Weights of a small mixture-of-experts language model, trained from scratch on English Wikipedia: 64 cubed ReLU neurons an expert.
Below are experts of layer 4 (counted from 0) of a mixture-of-experts language model. Rows are named router (the router's row for the expert) and show model dimensions 0-127. Each number is 128 + 32 x the weight over its row's rms, rounded and kept within 0 to 255. Numbers have three digits each.
Before each expert's rows: a language model's description of what the expert responds to; "comes before" lists some tokens at least twice as common just after its tokens as in all text. This comes from a sample of Wikipedia text that the model never trained on. Tokens count by the router's weight.

# expert 47
Description: Noun and verb suffixes. Word-final suffixes completing a stem, usually before of, and, in, such as nam-ing, ab-uses, list, ment, ations, ership.
comes before: "of ", "and ", "in ", "to ", "for ", "from "
router:100198080122081090126177153108090089174128095126158173105140096104103084160081106134100152155169115116173133124132118138156150157155099169162099134149175151162110148139124138162133096123163087132094138092174161118062151167161093083141146073086131086099080102073079124143108079090064082112148160084135133151092163102100087069099080125097153161105119153130147170111149157096180112123083

# expert 59
Description: Line and sentence breaks. Paragraph breaks and line breaks after a sentence-ending period, before headings or list items, plus opening quotes and sentence-final punctuation.
comes before: "The ", "==", "In ", "- ", "| ", "He "
router:094166085115121105181127138130092151165113122072149180088176133124110039076121104130083135156117071123185101162088105190152079143177090197163117150140161160154106161140146107134156111107129122189144145115185121119100153121155107139079145070137128106071138121113111084150120085110108127149191138117119203191096172111111097125148064148085151129129130135143161169140093156108125106146104

# expert 3
Description: Word-final suffixes. Final suffix pieces closing adjectives, verbs and plurals split mid-word, such as transpar-ent, Tus-can, relaps-ing, wick-ets, cent-ered.
comes before: "and ", "in ", "of ", "(", "to ", "by "
router:096148080103104102105166161098081103161105133123157165099157106112104086176076095139094134164164108124159127164118101177148124157162096163152096151154165148178111167155105076143144084106167082149118177111156174106101167191151097085145157136181088099106108084084086099146188099091097077165111165094128148177083131097083139152112110145101161165092116155162161162123070150102171092131103

# expert 24
Description: Table and list delimiters. Pipe separators in table header rows, line breaks in lists, section == marks, and semicolons or dashes in data rows.
comes before: "- ", " ", "| ", "\n", "The ", "0 "
router:102116093087133103144166182101078100152092100138147180091158128097120064097084094128084125163171095146161123137096092173161133160172094158168088158165173167161091159130139117128174127116157083144140117106157184111114187156135084085150159106109140106093124099110095109155161092094108074130160092099188167172072154087084111156131093107116163170132127130148151166173169136084165081115086

# expert 20
Description: Mid-word name pieces. Middle or final pieces of non-English names and places, such as Marj-ay-oun, Kiad-ó, -ville, -burg, -ford.
comes before: ", ", "a", "'", ". ", "i ", "\" "
router:092130089084118092169167155099116106168110143122169151103167077124138123138089092132087056154119103131126102103092110129142117126132121152174085158175166168151103159100147146119129104078153086100140162069142128067148136129148108109174174087121118099091135084077087098167084111094055070155137115110214157146097153080107122123127117125097181109082127143135158157107131171085177079067103

# expert 10
Description: Table cells, name starts. Table separators, numbers, dashes and list bullets in tables and lists, plus first pieces of personal names like Richard, David, Ha.
comes before: "| ", "\n", "|", "–", ",", "tic"
router:095169091088134101107172172100083106156102120115141176088155120105093079089083074135089131166169096115174125182099108115169123160150090163173092174157181165162102147134115129148131077099157081145153125104141134094127156178135088092168156096086139098093108117099090099155123095086100104143096158092165165154086135092086115187145110147065167132088123108151167169148131175100171085094113

# expert 31
Description: Prepositions and connectives. Prepositions and clause connectives in running prose, like in, of, by, with, which, during, usually right before the, a, his.
comes before: "the ", "a ", "his ", "their ", "its ", "this "
router:047130107140088088152129171062074081124125133090115118105143128129108069099094119134108078144120076057148135132139151128161091199178120147131083171123149159117083122152114138164161086139140095133104136115183131126111208150183107130100122094148111098125124111065112064131094075106112126151154170091138135162085150089096109114124071125076144106114122129154199158181166157083124127123097

# expert 54
Description: Numbers and table separators. Separators after numbers in tables and career lists, such as pipes or slashes after a year or episode number, plus nationality adjectives like French, Italian.
comes before: "| ", "(", "0 ", " ", "|", "1 "
router:093117090111123107139180173104089123154113121113145186089161113098113080098089090143087130170174103130174137161103109122169161163162086159165084161156174160158104165116119097152167073105158078126154131109163160101117176195144081072157161082104158104090135098108091099165136095078104089147107123103120151166083138086076120137093102107071161141092132124140176171157117171109178084121107

# expert 18
Description: Topic nouns, verb stems. Word-initial stems and topic nouns in history, military and place articles, such as moun-tain, sugg-ests, campaign, election, event, next, similar.
comes before: ": ", "to ", "–", "ed ", "of ", "ted "
router:095141092107112101139172171100096113133094128117159192096170132116099082100090089157083106165163100110187113154112095115164145178164090166181088175159168163164092156161142075164158094091166079118091140110138133089107166176139085089173158086116124108095095101098096106159110101085102093152142153085173150150086152096085109156118111111115162176098128126179169154148117173104169096104100

# expert 6
Description: Mid-name letter fragments. Single letters and short pieces inside foreign or unusual proper names, such as the l in Jawaharlal and Vorarlberg, or Azerbaijan, Snyder.
comes before: ", ", ". ", "'", "a", "i ", "o "
router:103120081077096084200164158085092102118080123109112150097147143088159104179090088140105118162156113093156121094090145143136118127125098153175089173189163147148130131136135100134118114093160119124126172071152146069117151169150098102155153126164114105088068069091085111179109111101103119139103118102213137158100157100101118132099130197127169101050095147140143162165149187100162102107113

# expert 4
Description: Titles, offices, word endings. Capitalized institutional and office words and final suffix pieces in titles and roles, such as Minister, President, State, County, member, instructor.
comes before: "of ", "(", "and ", "in ", "for ", "to "
router:090170076130071093130188157099073086135112089132145163090164098108134092134105116146102148163146112072171158132106102137144168154179091139154087125158160163167095155114091081158107088119173097150170136107163167112167166137153103159186145084144098088100107119090095089148131112092085125151155140100195133137087175110107131146099089173091152164102099086165153161130122163107165067070092

# expert 64
Description: Ranges and ordinals. En dashes and hyphens between numbers in scores, year spans and records, plus ordinal suffixes, such as 1958–1971, 6–3, rd, th.
comes before: "201", "200", "0 ", "1 ", "202", "6"
router:095159092098127100098175175098089106146109125117145178089156120086087084080081092200087120158121099125169137129103120100163163179160085163166089164152175154153099159162146124153158083107161090148130146106150171091126169177154089089170168115166127098092122094095099102153119090095102101127091170090161153160077153097091108144091091085086158121107117118171167168153142159098173096113106

# expert 62
Description: Noun suffixes. Noun-forming endings like -ture, -tion, -ence, -ology, -os, attached to a stem, as in crimin-al, Tet-ris, Pot-os-í.
comes before: ", ", ". ", ".", "s ", "==", "'"
router:089115078082114083117165156111111119166102093107167168096142091116110109109086100091099079149151072150150098163106127180153124154141115161180096171154164175159104156119120102190134120104154088137120154081141143115113122126176097098190167134157137102106077098096102127174155095108103089166134162104117120145085182118098083138116083127153172146074113202174154142151109169070166088076084

# expert 7
Description: List separators and decades. Commas, periods after initials, and decade prefixes in number lists, citations and date ranges, such as ", " in 2, 6, 10 or 194 in 1936–1949.
comes before: "0", "5", "8", "7", "6", "4"
router:099111089106130105110173167096092126163103156123148194104155125104103084127093100153078127166157099147163145162103103097171125163174093162170088153166177158167088154147141119151139095106157080131112141105144165089056168168143089078165171088117124102085155102105090111164102098090107106153141157094150171188081116086091111129095124126097164137103112118160174161134059174114175088088099

# expert 0
Description: Common plural nouns and participles. Whole-word plural nouns and past participles in ordinary prose, usually followed by of, in, to or by, such as forces, members, proposed, parts.
comes before: "of ", "in ", "to ", "by ", "for ", "and "
router:100165089121084105101169145089101104140121139134126157100158117116090100103089109133093136152169090068180112167125055160165199160172097162175094172158159160150104143177101098189148110106149081121106142103153138092117145180176089103199156099150142102104149109098088059151153090101108126121097120104179135172082163106101077100089130146142154151122132142167168149137118148120174120080083

# expert 11
Description: Table row ends, name fragments. Final pipe closing a table row before a line break, plus odd mid-word pieces in foreign names or rare words, like Sh, dar, abl.
comes before: "\n", "- ", "\n\n", "tt", "ired ", "= "
router:098136084099130098103178166110090104160111148117138189098158110106086080115084074153078109179181095113183111168094107143176136169163100171181076166160168165173083157137097137133170085104166084121153133105138147100102171168140078099149173096119112102089103102096089102159118091083116099147131136102122165152079124090084093136152101149093165139092123118162169173147123152106177089138104

# expert 60
Description: Mixed word endings, infobox cells. Word endings and function words in running prose plus table cells and labels, such as Elec-ted, rul-ed, been, Preceded, Website, Votes.
comes before: "\n", "- ", ": ", "\n\n", "by ", "be "
router:100147088101119097099182172093097095150098103125163174090150099086099085123085097165090135158160104103160135165100079134165107172182093166169093177162169160158095157156101143146136087098149072118105147099155157097104168196156095085148161062133116093089100086100099095150120092082096091165132112093138156164083123104083102116124108142104156153093121109162155161130117171095171094104097

# expert 5
Description: Section heading markers. Closing == or === after Wikipedia section titles like History, Career, 2014 season; also table-row-ending pipes and day numbers before months.
comes before: "\n", "\n\n", "August ", "|---|---|---|---", "|---|---|---|---|", "July "
router:101126079106110101112170170104096104143093105124137179101158122099090079116096088144079119168137098088161122161088094128168172174172095157175088161157178156169093154149110141148147086092176091127131151104153131095119175180153077078149167092097123103085095091098088096159136088083102080150156143096134160164080148084076093105113108123078162142098131120151172166146144164101168083114104

# expert 21
Description: Government and reporting words. Nouns and verbs of officials and news reporting like government, President, announced, appointed, considered, and prepositions of, by, for after them.
comes before: "the ", "of ", "to ", "in ", "that ", "by "
router:100136083105109106129184163089091091142107126111129181085162127099112083112092085199091119166169098095173141166104091149162139182174090161178092160150165161166084159136118123165149094102167093143127138109142156093104166162150088053160164097102099100095105107096090093151119082078096087131124149098169154161087132091089094114130109155067165149101131119152162160135137164109172091128098

# expert 55
Description: Prepositions after nouns. Prepositions following a noun or verb before a noun phrase, such as of, in, to, against, near, as in Study in, Professor of.
comes before: "the ", "a ", "his ", "their ", "its ", "this "
router:105096087112129099104167176077092088160120095114141166089162136106088075098090086116084109165168115128187135183100141134177155181151089150174093148140171159146101150104120103155151105100159076104092139097166163102074192182150090124144164114109101107099092101095094095143114097088097110132100150087197156160087141085091120104139106098121165136099130129128171154129082179116169086095097

# expert 13
Description: Infobox fields and line breaks. Colons after infobox field names, line breaks and dashes in lists and tables, as in Track gauge:, Molar mass:, Species, Height.
comes before: "\n", ": ", "- ", "|", "ed ", "″"
router:104118078084135102134175178098096122143108129129145186090152126101096086081086090172083112166182108136153102162100116126164132174172090161172081177140172160163097159165090151154155089104166075129113112107153126100137164176146086117193169114107116085094095095094098103158125089081102082153115143101143167162083129096089106148147110118084169122087099125170153166135128171100173093096095

# expert 57
Description: Plural endings, relative pronouns. Plural noun endings like -ations, -ments, -ies, -es, and relative pronouns which, that, who opening clauses after a noun.
comes before: "were ", "are ", ", ", "\n", "of ", "and "
router:082114088126129095143181170101091111158108121121156176092150121089073080102087099183081104168150094119165129162096115129157145175155090168175083172161177167159101154153100100158131090096166080147131153105150160103114151187154082057157159095118121100090074102093098077149131091080108102119127117090121156156083150086095114127131110118099164167118127163171169164150132159111171093105097

# expert 35
Description: Line breaks and tables. Line breaks, list dashes, table pipes and separators in tables, infoboxes and lists, plus month names in date cells.
comes before: "| ", "- ", "• ", "|---|---|---|---|---|---|", "|---|---|---|---", "|---|---|---|---|---|"
router:105115075137122103127187166101098097150080118126153179098158111096083078122090080167089107163164106120161142146105109158165162159154084170169090162164173159172092157144120139149157077111162087146134141112160145093092165180154091083182162105113112102086134095097094102163103087085108086140157143084125167170079130087080096180123105125094160125105104123166161165144119179105170086137101

# expert 46
Description: Sentence-opening words. Words beginning a sentence or clause, mostly pronouns and quantifiers like He, It, Some, There, Many, plus Prior to and Once.
comes before: "was ", "of ", "to ", "is ", "were ", "had "
router:093167081117124102144174155099081129139095161116147179091157130089087084096087090164084123170163098124171131174118126107162124166174101167170098163149168156155082154193117100143128092104160086140136140108158137106101172179150095098131159095155115102095123102092087085169125099088102103112127187110150152172079151094078114102093119138049164170104135124173175165151137154103164094099096

# expert 33
Description: Date and year digits. Day numbers, month names and final year digits in dates and year ranges, such as November 7, (1955), 29 June 2025.
comes before: ", ", "–", ".", ")", "0", ") "
router:045113120129131090145156205116103142150078155117147201091180084129128086127105101185083136149111111086172120109116127144199109160139095147139102196179163136185136144177118107134162122076142108168151184105160124082143172129134127135123167121097134121087083137103113080151131124106100054117126157083121111185081120100091101137110091123090164108085142134140149168140118130093183095095104

# expert 8
Description: Years after prepositions. Year-prefix tokens like 201, 196, 199 after "in" or "of", plus months, places and headings after prepositions.
comes before: "0", "8", "4", "5", "6", "3"
router:120097088144104100171151161085081114187054117098133159129199117125133105117101115200091110155111077112142122140098122142181118181135094141117095171160126127155115162192089097179178110077166120140143197133137081102114187132164095131108168081089133122121101090104087058147125126100098104167147125090133143202105127104088090127127117114109146149084124118168157147128102171103153101071120

# expert 15
Description: Units and abbreviations. Short letter pieces after numbers or symbols, mostly unit symbols like C after °, h in km/h, and climate-table cells.
comes before: ".", "′", "zone", "°", ": ", "own "
router:094116084112119100115182168094101109147102163123139180098153121106092080092087082160086094169164097137178104196100084120171174167165093157161091158150173166160088153168139129149157091100169091126133130114156143093099167182155090104164163105131122104087110104099081107162093096087098076106107129092138169164083153085084092138142121150095161140100124118158165161148146159101167093079097

# expert 40
Description: Infobox field labels. Field names after a bulleted dash in infoboxes and lists, such as Genres, Relatives, Born, Website, Coordinates, and headings like History.
comes before: ": ", "- ", "\n", "==", "by", "Born"
router:061168095121104116101136182138078069126110134156163148088134116116144112082119118196123088191146122089157058169121077125150101132146089208135113171127155139141112128187102148138168124091127115136105105099149091097156136158134121129154163112189115100084121093094090103235123114090095137138185120129127192159133125114126073156118125132158175203147107117124146163129159139100126082100111